config.yaml
hidden_size: 256
hidden_act: "swiglu"
init_std_router: 0.0154
lr_router: 0.000975
vocab_size: 2589
norm_eps: 1e-06
tie_word_embeddings: "early"
Below are experts of layer 6 (counted from 0) of a mixture-of-experts language model. Rows are named router (the router's row for the expert), gate (a neuron's input weights, with its number), up (a neuron's input weights, with its number) and show model dimensions 0-255. Each number is 500 + 50 x the weight over its row's rms, rounded and kept within 0 to 999. Numbers have three digits each.
After each expert's rows: a language model's description of what the expert responds to. This comes from a sample of Wikipedia text that the model never trained on.

# expert 27
router:459447436504572513438435461466537459584594446528475540545516533463578538490501518454539550454514498419491487493521519624523567511554468565507530507508550507507519531472484405416507529562519419485614558518434563438559560477559495499506546432471587532533470517455523506488501530398404426539498470519518531380372473458384545505484584512468555377454520493536532514549430462492466485535533448529447536565454472431481465430619492515493501370548426469513505489538438535551598493522490428474522477484524468504464524550466555502557429628455500541386450527515585530490571523493504471558505513487459527465556533404473533508511493537496577427570489513424456493510489555385592487562520495568454491494586536462523543556561481519623568480521465548529561529550516586463476535512514436
gate1:489460427485490554446483459510513515436551421452573482444489458492414479580474466453492559517501568431445447637443562516514565592514409455484505468494417470442557454559574558451484472560462487468445542483462553554526501496453487444462423485573497438569544503474546511423559483429490499540492521552539517548613539472450514515535370567482531462506514516541453506536590428500592459523483473474442535572402438506584530473546526551606501552540542515513478509445533546578392454438419440525514492499554477435557559529540512507490602555564539446539417524523506568570581444426555458358436554554516535536437506463538450481415466550591570452528473530477482552501479429532490529494500493478490513474522465426479541400480566508570354458502442483539540476529508508443448501533546481
up1:475441473528442526452550392500471503542485397507420523452512503572448529481456373502473403544537519603549543476461484473464491486500514539584449552472461554487488447423524529569486566477545512556492603585415511452516556425424581597472546606412553450442549476486440487570489550495482511524538534510536552569441488561545413493464512486543465544543435544489471572557422556442461459557495454540571504464578433447506589429548426501475491572529514551610512550491555518592475462457564496494425478445506515457505485562496506491525493458433434492501564519502534578504442520510538489578463481522650448559537525497526532465436539451516470429577537498476505488523503516545400486528562426477501587472467540473568486541477549521593489474502518443493460396509414425491457585411423574
What it handles: Determiners after prepositions

# expert 53
router:492468449518545563355467450447535462539483486636471594536547526556510472553514498525533562523546464426579561567538440542528489491485472483478475421524457536573621505546437505551549489553503440499554541443432558469562548528504466564373581482508500528532494532405524443533491506504494462571416447540421426482477470438441538440455572456504407462475548531492498537551502446490514466554537485470504552554487492461501456461655529491518518401556493500510449501564492584571523607456459526476579412450586503486494459497577502505502483577457495498433513506586505505549559561514419453552477477572437538425620504487540513580523533549549510426498506404428460475537516431544567510530547553538483424514467583427482568446545580527542533550524509496502511463605520583478470541437543454
gate0:421500525466509581452541533503489436587511490464472567465514503485492516556510389580580495474524499410502465510537484424576456504587508439529476482470496548565507497528520422431454454470593490519537471507537543456475490447517543481488609533498542573513511511454605508538437434494527463470559577456408408452474478519514496436463552562549450561555555518499494547533486460532477541502433523423463505513543516526550466582543533444405571463532494509558488418534493520527491478446512482508538498480531520555565523455587479427551529479448481389510477470428483659467478481569413368483539596521457463413449595596494532418540451568449543409528525545453626503496481472538506574532551564455457503376510434423505575483529483572562493489533448393523564409450457468538454505498457460
up0:497515535537518424507447537510582484606504495463430450523450471498522527506520430523469541455550489467472533565497533571481453515525541486522451451414531523605631444505472429535464443420442432589515454581467474612512464497539543497492491426533485477481553492544455566441588489563571541521566444531516505475553499461573475561376449473453460461488439483512555582568538483537527516438457517444511537389498482498442526482488473518487488555459612488584518524487457504589539527476458525463608486438502538523589570528511635398547520511517484401521445581496416576515458485459478570532525471527431505557462601487472540422586450562444463529544552585498452534489579480467364503541483531352414439520477540583447501457543522517555527535496495456543438542488484529462480556517500535
What it handles: Media work nouns

# expert 58
router:499494464504654478412510441461550458526498413542403547509459525500514581579536524497506474461593489590520448530461513532550506457572506519444539450571541547547545571471475491495531660487520457459584561496440525519530542479534489578527481489521566466487477443443512435554456492502458480534456473537427527453465419423420534476454580533509503495510543536457450543510478486548485507531567508482458487577430512402472459464540476455556580398507441493536544560615489603469535480516393483489573419494533462547436513526493478508484434557444437496400516467557549474429508484514442503548452518402471526540499601469451490542575657532461539457451553469382536418499414525516535534517554502471457367489471512481605576494537468500475512526508448549581487477528483553490502498412561431
gate0:446591536456465518535385481439567562600585448567389465464524497524543488550527579526480389473565476446498479480431466514459454508509482457467546481455480505568545526464407525552513590481470489522505498500456597439409462512562504486520442432516451444541461487481559547549493613542484449531520468481451553475505543481460566587502493425499501557538517509495463511537452425551402505418512496483539376422485492388437455612521546424525465529450504513551624543498499483474519456532479521528503492522490470492450553410525485566532508502543490510470544460561521463548555493517478525537458532547531499491511557482407415504459619465472631441455521433498444402406533525512392588537508574474582398573499640468513481546501478431500553518464572430554458538542494537505482467461531515
up0:472482401436468503422476517539501521569476569441466426559548480462465531448480556636466522470538510426557439476527423539462414470420562515512459488571483513526555622506510521468560533502438460510504501392537493546420536489460434491474420567547502595571420586463529519553486497491458449566534505482536507448497462528474507619466477484605507489582531406490539558501449521549511479556603449425433485538444410509467526492444484446494536391383500490409496589556460475487548519469393527448433494507523501482459529529595533526603555483386514502521491535600542541557440537464444518603476543539522529525444503468528556470494534472517518502431502489420514450517459461477403444575509562453559576500483513528468448472508480350522528454481505498545474529458543521505423390494518516
What it handles: Common verbs and stems

# expert 35
router:468448477536573485456509489433524501513543484545406577501596553496577557481510495491622520480421510451497453512620484519489567443563458565442521466578468477566529440486515438409577496580584443465533454528518560456526455456529523535470495523464527442568465525463542449547441522402477473522482466504425461507460467503490618501511652429543447485417600540484610461535434382515479468548554447512466488515500421472546486479556471486498565452534454449541466405519538507518567527492410434520528461471572453445484507496495518460469529445491318485437536417559570435532526514569437467513457543462476514536579547491534445621587484540505520436481482554518443581509422488488530500489444511526466473500542547507508591499522503481582526621490455554564476523546521483484550584461524449
gate0:499491507446486551534482487489534539465454459477543572450535545469598453546465453476552447399560552444405485559476489454486449487630423441535533544511463527517555472552498500436464506523557466507543429445436520569488454474517452623502540440557541489448452447398491517478470503560432478452502523446464563543464398576494573540548583571536480511518525500496495417476616589566479533510538439574509444568476384536575475509421481512597507398522444594588507578641404573542497471515500477416529509523586470561481470533499465472458458575505498525542516554438483444483539485475556516470502418469532453421487566471421365490456377566491577497437464503449558561497516491547455478532535576455500496475458513472471506571529479443519466494450540577543531497519446502483479580526459528
up0:526552561532563425521537413624569568484527504453515478519471524547499459482586471599455551536419494584510505555440527494501439500537489569474544443499565476478513564478576492417587474410485423513532439506539481527454526561541422492547537543516507556449604457483486478543536469558631482475459464431565496408464454518482518530511528362507615458535497496505470442563517482443435549449485562562453529486490462559529550421543490532438419458574499495533494551431466474523440481522498477542383532442540443468512474478451607592492477453554536528479557496552512509556470532473513522445543391419466538450560480507563462525523476381518466479521425591466525456562529453498494587447488449480441546478424441549540572563588438500373531491461576521573480478513575543480457435525524552
What it handles: Clause-linking conjunctions

# expert 37
router:498432461423561523519455494488540471554637428508462548567562548561540503479540499481576493516524470487525575575548540426500555563510435513513486453503535525465546484551501467466547543484476520525488565458434472513495597500472483534506501514512485538614467473502574481502384535460478478493459458601429525473531529451420541465468470499487511510436486465504571522537569441446461478472463436471531534517469449476541564444571566531552487415495463521536529443508470518516621493526461473441521509475650368482460452486489589444503438539486386578508555541559504584471511533610469446543487458549476562483595489371483502454483577521578577549529520487475463491390454499453571573556464475494401525555536570462528638529486468440558547629488430551492536519524544442438426518453579515
gate0:434507447529551471504519514545555416571460451531485438516520541547466461540588507475440574491500502553426582528543503460452481477491519491581468506439406467582431475534564500499441447448444555509527539509606419468488553504590456530515543417509449608474505522555501463497535509536441438452514444529436513462446472511518441588551465491437486588538489453541438476412477576510429509548549460502636387497402481546532468423473450513406463483589476459580528519534568513501495457589531509427578393432588405501468512526559494527467570493462508478471540504461575497528479602608455490498423488451519467496608556575591519551478519493477527638493485553500405479467548451538556521491483550489527436540466429463441526506462564510475486428460520464426519462479581506531591475464473562
up0:559525531417494524608493514531510503421528418465481475544529464544372499439492466547457464475506488496533472486475517465498512471437579471523525478536529386480498523489562515486464464581485520512505465513515478456479504537520488569483551448565523464526580474461498480596510573508471412465443464393478525427405456488424428533461523613494527501556528484522578470545496580414432508487507616441388525418456519478506540471498544522393475587399442456536510522545494515447527612586573542462517475477499465528461413452533492600449537474513641548547507478534581484522501468463467503541469453489548488419568504403499463525648489457536517551581473594428503459451546574538478442544461610529469587550538491535462513452465419494527525458575540440446476483511424472512573484419506584
What it handles: Infinitive to and from

# expert 6
router:553428482509507547410520419457530456543541483633455560554557566512521567530562570499481505567455487502546521551507539506531484448532473584432439504526452485549573548467528495429550499626546458531501529461413513387603547507538508538473580473483487464478479578378515472487484545455530443556452443509496514424384460433460508421462540509465444471506538577570492601544430449484419472584519462528514531533486467423535479461615502524520520425485436456501501528496435560580503500482452518485574392466504496462463470591537546571514465539480531613426531487522600500437535508508447501535451455553434575468546504461466487509609542600511526426545481550413409578471506531488554478537537506570463466562463566469544517440520563511529505475474488499581474529564477513380461581442537532
gate0:500492510459580556448523468507538536454398447415499451434524504540521520531499498612504516510477489471490498580541531391472434392508509515519457577543488413553549508436419580486501459604533524491524476466452512412467457544532469495588468578521614597477418564511512409476451441507499480480565480476503482483506434570455425444479537489536480491508540406542515445553558536554476523450524608525506577528508463473415457406529526543532499433423494522494490438510518491393476479435486520547569509474528566429521499557475478465345456487500392512526554480433544550556490582430485532495505515463456523575542523621410579516518536502489512474517469499366447610510501470499507574467453483515519482436371495460567532543538524485477523464436586552519475498517571452554557388524431508
up0:421519536647432572595469465565484503609434493541518446514463480536487505424554501457516520472495488432502484498542497511436488591490488451501508509522537583408498530509533412483532515558373522484573534469596449546448452428526498510511489464526466549566548538417424515557502415486472563496465546492501404543473514487471594477546521542399526467467507457384524548515486497546472456499470500393465479464516499472468487560405471479481537444500448519417479442430505595515586607511482574509512527520442503427452526429479476510506410585461467460482517477486424546467579474448507436536507447505456395517531536416482506558520525563499432526488553511549516345453435374600468561513583468465425531488549444563475497516512530439543572489543515524565399550455508555521524447475567567
What it handles: Place and institution nouns

# expert 41
router:452454541497570510517485453448605448535587463525501477511473503497492533508556447474562529466589462439555420520577436503579495544568493505447546535595491540544494610528520510504502560561536464535543621510448542387577515457562476502539504500491527426585603548475492489504570502458439441543440436523556499488534444451516555403521557474516555449444541493466531532555463456482460447609504495369485525562442483505501525469544524437489517500550493391454481490511499504504546593502394531508551514530642430512430472511495507517516519534483445469461547514555483627505574544554363464469471543601449550503513542472443471594501533556506594531628493495444605486528456506506545507539477555459512489593575495397550537493556559474536506547458464566546552471505551437466472516403491473
gate0:448512437505449439533475495508534492478461514552455501601506529453502472445526552621416462572375473555455447499517523529565529433506489550523496549464453549549427463457554562425511555572602530488519471486436482503498438403463531453444434501421485500506548516508526499452435514447449501561558477528478543584507485621522544405528443479534547555436490513528524469550474650516404468485560545493486543493572454434513502551495513492545573504615527518534595551455593533456443404494418429464653488506480530516503573495501496433566434509555492441485441473540538508555425566462497510537473508528626425431496490481496482469579551498503524408505483547456518535485486564516421544443460518441581554493561504526602517491539480495547468493481379577520492540407462422522501459554543422
up0:530537589509423433475565522465495587523550338457509488535544468561475464518452486493495445419546479505562489505550386407472540509496497512542502512592568548491538422532527512566481477490375580510528467448558491450487624529549488520499477412525459456560488504529509435426566471486595475384482482526493523508467417472418533509437544497495460517452453405603461451487514407443512483468465428537568491598600514508486536470502522388464566483451451530526500429542471466589431519572593507531538476553498538516587388538559471469448505512526547503496488589485491496422532516622469477409424426531522499488474514468456525537494503556544471569458520607520443517475555560464461482585570562539475568381519499590444469474532499553522499473467487483542510438570513527503508481504532413
What it handles: Re/Co word starts

# expert 13
router:536502455417542551482455367457538427541549493507534521530405509468544603533509452487480531575558565569489532556555578425511520547552500468451519565546507554574610472438438480493516516537506496523654533552461508463539596474465508558442563492495598419546508467445550439469507523508411512510510418511489460418481588455438642463446547516540511492471547492501402558505464422528433487503587484466476475597458486461521548439494517501554513483524413398443489507592517602470533536545377491435541467522612524470416444544461533461512414532475422541385463439578487544489549510466401452529440530476447519462534529523502404483517467530591503471536524478524428468520465511524527484558546487514521476544524539414547502537526544491527542556499452624512541559511484516478473530478531450
gate0:434429514431472480557468539518521459542510482464540570480514562457518628398523468599525479468490497518504561482531482524522494446427527552546499484415469442479452508504566526502483539543530520513483612553539407599567511582507495519553507508421469455579539400398508463522493486519473516461470492570380482493515538509553469473509463415484445421553537427466560495540529529534460483633522547517498553443446494393422452460443480372514543500575482529470503538410484436488519534414508554439520536521480526503486337522506540569502562479524574499570505555509620550530474388468513486441523529504504465487463533508541505530621573534387549510501595532464546432470517495568555480499406514547492447453517496498479390469611476501460505438451558571489487555577467498517585537541543501
up0:506504503444510568468521508548555509566487436435581463444530482533420479501508422497472455497501463552500461619506461511572548423535388483531469482543555554474446529498465449476467478490579590536489422509512477407527531493474553466480432490542505388467494459555522480496569585573521455494459429522469497410483439474416502413421513544508465520535521471470541439514481546468492474586586471423456552484536452447583409528457588558510527479506403492469459410625460546476559615554590575404500501545470505564518446529520499433555529437498478446468530446419487562413523472543562528521381441425529483536525465434571516452531580469468519368514548489546460471557433523548530528588454468566534539540480460618499577504470517557503508554451505492517471584497455492501480437400545445
What it handles: Mid-word s/c syllables

# expert 12
router:505474419495701519442439466420529457569467468561468494534540543538530622494500531473552525488562491386490481501548464562533458547488494622489444407585553558517537557565532449483638451504570393521559449458467511490492519546579551492483494507514531448452506509451536432513497548496478438499437429536581547475513455529401558484442567470550528489455525554419499556562471477502477422529496432525392563534480485468567501486526538444489550479561489453544542543552467622541545574570437564486495479522552485542443555457519505531497482562481489493407509406435477522444523522564442496519465442460447488420540618491487509497511493517483548458448551412468437566551455472431507563492573516530492498511556631487496503480502465498546529513459421529506528462586532440422476539501588416
gate0:606464442489526405540552511489495444503530400442399468448559459510584535548552552554527395533413491465505502439602456518550465526479462459497565391502525521537558424552523457460547498556551498437465528465522525533568458558505518556498532541454451542567556496517502569540598541534486437568463517433512478486543518559523435448453465429560334527499448553538540501528471385507470540429582554439456560474513521521464544528544492479521513562509497571531452510527445554462487474466486477487424460540442466535429475488586478512584478582515649538553475489541498477489555558574515539559424608632486517485456501414548499430601520620529532508485540568506446494506567479467479493528473484496537508530509502422537557534455496509514430393464496495537423472454414537422456420515518539
up0:468529437589554620459476465478503578498498471437504577628525523476552393499455480460599465480477464448488502604482475585418458438490472496524483513520517484489497461542518500546500485522399455418517557476478514577439496507461543547516551552472497500521542472456548448526538498453484498527469470419666462509472502510429453445559527364551464504599454479546463518559566364443485513594500490473456525500526462537577506459570456498496484549526537517570450540427577525523477422507480546509408541482428455432516510541561431524640417450500492536542496506524487563489431453582459501497548515481481359399441553427499439493492539454455518547534495459559506563528505497524634560520537555432562454474465517563480527485546463437575499491480569466561546510422430485456501578528547471
What it handles: Verb stems and participles

# expert 24
router:486452483428543528494419453381512448571536471517462507514544497450528510497513510426521549549444452478551599474520567597506503577557436519445497616498438498551584539492470500542519503591578467520502564516452532471562558507522499582436521528481555467571430602466628454507529466424418504537483454545390401449505502465399582469488530558520500498446507457579554524486520453455478495512542422439445507533422505470476436485516477447480450395511491477570500390525491573448516541442436512447557480504679510450481486560460488533531429599505468510459497486560574549484495509471502490550452485513449502445553513518469381420543503557538494446546609521472518527473493571417507591542499442465507536619571562526469532493622517458567521532498491522562483500514502531471403531465517465
gate1:492524603480569479480336504500417528506520540517472499560551577521467542554468551587537531405485480451531462394475496536503512506460453585538504399477556400526486517464507469462541540404527477474554475505437477466586447535488567513444461374544507435493433557449503497486508606449460543484501519545484524436475451493460554543562474480510421512458454480543502641565559573429494542445540463543419481539516567427544547523399469510426548538535527461432610528565550473507499436491554495478444455455589503463485468530502408577558552520533448522492476468461525512488467422558479552459473649559466453525485455531499409471537539410498528577433527631506524526549428453471472490535496528488501539465554513496532579446472465569504502560502456474522531558438575433542407544429504462
up1:449571502496577523473458426502477577440411430443520544554445479511448483498434459475498525484473512518500452554541503487477412556414574522431480555557478447478527627499574419416485478456523545534493538482542562433578488478501437485511463549472403526571435537546452443453460502523453527453570591510512530540427455532519523374473481416438544490481557586579509503533504473510450558473490470449529480472591520544500418503460477570546437535534492482435457534485555446512410513401479492551492423563567359507443426536398446527476528480495454477543531464550445456423612547611494515554470531472510479599528478435526494474537471570515502511493524526477498456501522569499521445543460629468481444563561474557508492518481529418439576561646556432555539503467451436515503459415559506
What it handles: Mid-word ic/as fragments

# expert 5
router:498387495509593527494550448486586407458544480492471492592509530414574538495494493527512606503487481488482540536536495466535566558518506580388461536573498577567538478483583495485559630552561447499505451490481533433511550515487518524428489432467532399614501503504558453460524484520423420574520480548475474469393443492452542511528526582441484492412534441467498516525387488429451417496431489433459531556550484447517460439523510427511538473501441413453492442503509553482505504412390432529522490485438425410382494451497523485488530535480454609424468464542534543522517531523520412568464501476500575419525554495450424554543499559507510460469551506454505541541482557494482600520577467462395544515518545476494600503657525480542469488532463540539508507581547496534423493440548466
gate0:548490472581520556503539496433502468416568521490502430551434457433443548562495477541487479495519608503517411439495562509584487448560494477497447519509474532529484469471409454529464503585390507461533540472398523486444458517479518535538485568368523593547556434573487492463534524515402536493521479608551526512524551479495547545483434403491537454484477456447536597494450489411545558439555583529446513389523500552549442634497518519473464504511502471503562411542457475565487456584497477497472412524553511415542500491507544530483442571567487551524501457454479506510535520582486442419538470544465496495476515485506474546507449543505547545476414401477492479411517561488576591661425523419453431498497489525521519511506389512545450517546538490565557574554443583546542566406493585
up0:496419520585534599456563469477483447499545415473530429456493475493481489475545420506455494584457566396453458542515521492425438480500457496413567498503456498524539502424460528457402524430506385461540596471524483489501487513446456473446536578488439540540422528502499598455519473491547494483539394513563509391570469532536572554485540412532458415425436502434489548462509534428527563485461421486436551466447518555503471484522550500530456588505547577495541541540508486587532531554486466465438391510476530479511542438480559492536521429455542606491520501474571418552533438580548482398507504464391475427516504531341541559565479559410507534504546465472589520587551503474586460553535515446524488488512567548493476484489521543513444489582489494470549453512395511421449536449436422
What it handles: Vowel-led word fragments

# expert 0
router:496470429429576542437424519478526463675589427525496455528502548462613539523543517515544558514461496450496497473536535658543569588503481490522489480466545544567514538522436428455508464486530392489633521484464445463506559444538422509517625470491542496497501616508522511537512478474460434539547512541493540403398537451379524420474576512467513342472529516525546510547438448401494482540505461529496516591443513486473464460549513536473531453519395513434500451478457551502566529529466459514509441449530499482541494576437492477509367554454491575480459491528564494455575526527484493500438468450445497457544507412473495507504555585481589437528568528389507465524424502406553567539531569504488433491546543433488532535510494468547546527508507552505501552516525505440413549494478487
gate0:479544487453553532390440494504618458570416554511467464511511515518458487589523481561447466539513421378456550501490432413482532567514443546510504470572444385479487527475447535431511533563512448615587530520483543552437595443404414460434518560576503491521486463566436490502454460494501473554450579431451551462461538454519552522497552476513501514465563559492566528481481370468552521492511497542543515444493482486444526499413459493511447484519575450527452551524432419511568437468494561469573543417513518562559472557498430426553513426499491576601496530457499528475531512451564389455548516540483456422482461532630433491505503507483480477525575525434454552575544486494436648486565478505509423583519485486493507418564461417582538500521505513562486502513522532529377488514480540
up0:567471625463469401508514502587363548521487528482517520426452509388520465556484504428436504474450471534500489470589511532508536426523533445464543521485531563558550543571558464494534486494505586492459466579552380510551473581499494476535524489473495535420504547481516493481509578488451541477455472438533456529493463591531426423476412560501532496409454496495509482606547538526481496552517507529477503456483513489464547471550507489492636595524539510459543483518556579439539464475489428535444491540471575549498535386528522495545473485508427430430540419558565576451464575613493558465508547514573547511467491486403548496526499608445481505562500521608438508465570522506377504513387426538500429524548473354509489621538436500469554563488480423442530515558471523514539515492540463
What it handles: Possessives and Romance articles

# expert 63
router:537493471460525522431552412447570389481495434582441568528571531514541613578593547493462537512560489428537496535546430449555477549561534536441469496506481502525524451555516414459534495545516453513541486443466547489496559493485484555337606485549493430524521557464492469513520563391441454470512465524488495444486501521449510453454537497484542377432482543538512543622475486469361443565517479532481517544457468487461455490548511402521489522485432419561550491487515482599537596484441492407545467510527459538447513543539538534447553550497383516403472465517486479527535536539446440499441444461503580482538523460519402583589555533536562407595439453389403550480520490459529508504532495563472464543518511490544544487461564489518513513571485501513485470643529496467468434416470520
gate0:465479443530538407448560588483538484537471498600493422397552587450558531587497467517547445539530485476502574504486418499452558463473505420585492572436502570399453471469548527546487556565526498530476496452530523516552464501568483553484513585460569478542380472469565525578478587549507466594518436404459506478430642581536525534469533466515503514512536501568479477438522512480510466470510457536481462518456441554438553507538522466532517455507444514492385552464540539502490488454476464623591592528516522493459502488512531464514435440454553519464528481510516538587481596474474439515405523612555510434490436397516445532456475465538432546442399527490535463468543530552466446482542484386471471434552476448529518456392484549506482482537534582412590474520554495452519406537446591
up0:532498431509456449465503461504508529420461490553552420423585561460491514518480470549488488511532531466483497479512492557536497491541458437496437558449481451460533421452501522475507442502484452525486370553466521563485572446471569503497541555548509506561507406469486470483501413428580446519434469529582604563494552441482429585533614502428489502569497487528467497515470584546560523573500445471467479592461415460435489578469512453512459467420531520527489478503480496490476485453431431556416489408471609379473523471564540506534465467523629541611541548537525497508407521587483434465490502652591499474445442443504445463563474500635443444450507440535438467469449503545464408496430506461528426497544506512554527416459449496556526565546465565538602540493539523466545548506406516
What it handles: Groups and organisations

# expert 16
router:496456481489574521421510494510578430492505457533459512489539520441554601511487537469504519497520541518471459439548558487531502549557535579513504503486516550537540496446476478476538574506585434456543566498458529508466527428619472545543605463566525443476399488459492535536435460360465464529504446495433442468431508481425491415532525551521499529517555537479497591513422499504448397524490462530449494447402508451608539449565488454525555461494448515454414449509416482516539506493485529537544453496574509565472398516525491515380479499483426452360495407570441529517569517474395473525476478503478533480533509491491523534572656575479540444449570488562445513447442445538506579421532485495398494538616525480503470486526433490529541480475447528548536564598606457391406503473533465
gate0:451532524449535474550560515533482472505585525547511564507569483525516500558387501463522441445481556469620439506511468381563424422595566453539505484471538501514478536496467509410436469496499458529533558555576479514488517548488403458450598513470535444501503501434500470488440510435453472540533547524555547501584444486480430458403507422467523514462499594595572523414479458503437482624501485493533501406398444414543496537482527503466553529549545574528541450560453623488499523502523486502455522533511559560584393417382512511435452452496493519498461500542466552596515513483506613531475494421570603571489598540499445432480554543450431554474445453557536521528490485516515493506445549407480529514549559537432488510443505507437413461526607498529510467479532545488540490629460479
up0:567563509584447510462554523458529535478479478476386466497483576494510431512465515543514548542512586385502541503537526498457509406527492491516588538520561485508512476460580497551476430540519541487430458393495570410530521448506557483423489510444458452636495412402441466464588539517543482555428573518465430443474535493489484555453614485589498478492513427565582471547518529481593561460468509548493492553505472507523498487440566584429499499405399465498558530510492462611494483562517475501561547552472455557539599488580507491584478466536526473515455524610547498502419488436582413466405475457475530445546501502576484485485516459507524557521510532402512440461473618579526460434494499518497486456511516522453560541557515543414472548571465594532476494550455404527483562573386495
What it handles: G and Z letters

# expert 18
router:399457474430513517473531432450528368483563460505508530539556521467549462527498430540524464453454514424576498475526533531509571567538537571431576506519475519452629525523505389541572489554537465457524491540442642541501560504525486474401504478434643479542461555411548493498470481439433505466461457542530493466484516445491524498477567472599516434446474466473572557529454495475513479570489484482423557555473471352500451489527514490514595375592514498483510527574514538525514479516502400425537467526549449496440470536528497443490473530412443472401501448553472522518637544512500475532419504608437542522527539489466523498526503584543545497483525461453509488547492480425613563508512501467375501593599502439485439513524519528554550541538518549567479495546532500524448508514597419
gate1:592499490517515449462478520499536523587600519467461482438500435444542521538520495482476512542470471538579481487496423473499501540441479608562436560418550482514486467498614512445503396488476586508573479513431463515475568504499547512526467478489482499503527586369498541528567494429542458433558472469580514577518431485543530502462465421494426433510506476460619525513430501443566534569484529518475401515435493502437513517583581510520516457475462443561560515514473593530492537611451508425500541338480487545423449513456482492622564517483499391515504508566544456587508520473514469443518458446569560509544507470546486508528539522443492499576483517585485568430502501488596585572407511501510571591560529592480430373459548475553476536477535416474534456410446516536519436499561515
up1:562493499456530549495509461542490493484502416609490535481482513452519478425507625516499421498563577568498484629513529498447486492493415528536522466472553499497497478366488467532510538482446549619587541569527505521471542463519550534529533515416624507516453558474500519472524457441485560513576532455557474468622525496503411583509619421459397475451439506422536580569395550460514501466496509600472487526510604469458469424424551521500533520415432510517501492500552464515456551509479569517531472527497520440475459483570573481556450487372498496543417521506553452507508512425495508499482499518503347553542506435543456477498446471475544468487456462536590438565395394465458473545487539542520508495461568621551507466462512410529439479506521438528482497477526496597519507490592427
What it handles: Definite article the

# expert 43
router:413508545480541485409437473464584498507548428529488514615489514483592561552552513484558556448440489510506551647532513526515474460556408551521564550569438620527511448491463512435473529532512514571520511560465517489525575506485550528482539450483450555487474578467523441572520423439465469493423499539506490554473532486383559466535587528464498534478550477561513489490505486404464436547540490473440579597435513402504463407521514469561514472606509502439468522523477486543533513466451483487602529457507499497351503481497588468429507514502424501480550502572425511542513565559504492445436453499491547444572555507514544553556495554503565448488585425549485405462428588464547553515534456476474451497581558510588478458519539447624583584506423570534478535513616522472458429469535511
gate0:421495473491476463547497417499448406554478527466535490488521465553505448503455438520472520505515505450494505618535521451534514528486442450426490537641547600528452489488480448495578463459524568425572511564508511514474477515574501537499484530480397539390528567439453612514542567572505595508610597485566536532424531412552496493426520615441505423547426491414565653533508440520525509469503492456473533554579514515444454543428525457509596508506473499457495431523476568510587546496502460416509600480410493515523482518504528569430452510457536493560445484572461545520568478452468500539511511516497500594547529491481475422497495455590486571448523467536524462462469534528579506515442544558466520538565464450598497531567639468548525523519467613586490585528545530551488498479494445
up0:526514475530532514517472433526487551524477482456524577447435433542483575495509400510497490429548456444523560586536457372537500507585584555517475498487547544597502451585489556500661497534575493469433443463434475631461490540507570522471514559508436494502582601498454481672575512572523480522487599457537521439548500451467436511460499475554540501489422553452536605479516483456448502588498554503547514554552442459481494496481546422531542491506464528492514478533522540520521418511484437449477540489465513456483512558449547415498471398401457410551533527454548533569543577503551490435536498532498437441584408465406457489439420435485490551441449414548489518499522511539482458452526511527476537571452484497609452536480521421513522475551469452455514451486470579500524456502387414
What it handles: Agent by, prepositions

# expert 45
router:447397480454480537494443460451594413528538478529487520495512494429498491504560502490465506561503513476539593547538474450509512469519508560401462537561469526537530501464555379501487521539531494620559560502436540453529490542477483593474468504418488517471472499482441489453516503425532516563478451524557487491480500448474457439476514510511490555525539485531538533552485529519497405527518400598533511541414418460504476481643487454509533491528488531462512470545492522611566478509491456521522523475544460480515484468465411513458472508502500519454422496525491503478515614600441506572470498501482642448491546469472445583611556567510563411480508430347489627458382508446614499548454567452350477517543517490569474549479517514542526545476485553626486521521512445465429645453538445
gate0:410495484521533498586435505507510529574546526524456535435522491437473451475542461525677457513515427559532456459513458504443446476544531447518437582570451477526446501452599449442471550562545464457514523605530420443541539497543506419526486457546547598444491473563408500498555520438490422505499457495383483502573467441523503510570455395489514432472507382432459491590519546520395539460503519502497528566556516342505532506491415547425448461469474512506466523461457447442429448563517459546449524516678501524517564530483544481539502575519513469531490499518476463493615464462469464438479557566492560513489521501494492593519519488490531529491486432564509423585615452506533505442545558454421517461474508491493476515485471387550551384531554442451440528492522534489542479453550483
up0:476552443478476453510509563444526455543596554533558511527472493532435476600540536478475470502514462511481488489357561464438521527449525499482455489463564563532424457416560460421450469493573430506524539525434435450524501537475460467531469512495551484492544427416536572477430420498422555527442506513497469458475552465408473453385462511484432412461499415501560592561480510520500562459554493407553480431434472512491519481569462499531531484453497467472528476473455547460508542433535526494465401572472525566576517412431539443435561506474537416585465463548451582525524456431542609479525613525493586419606499484539490468430458465478498553450461510587446551592506411472538555623479558480482453526553474580471523425460464478544563538503470526534550477445479462451374443567567510
What it handles: Copula verbs, subject pronouns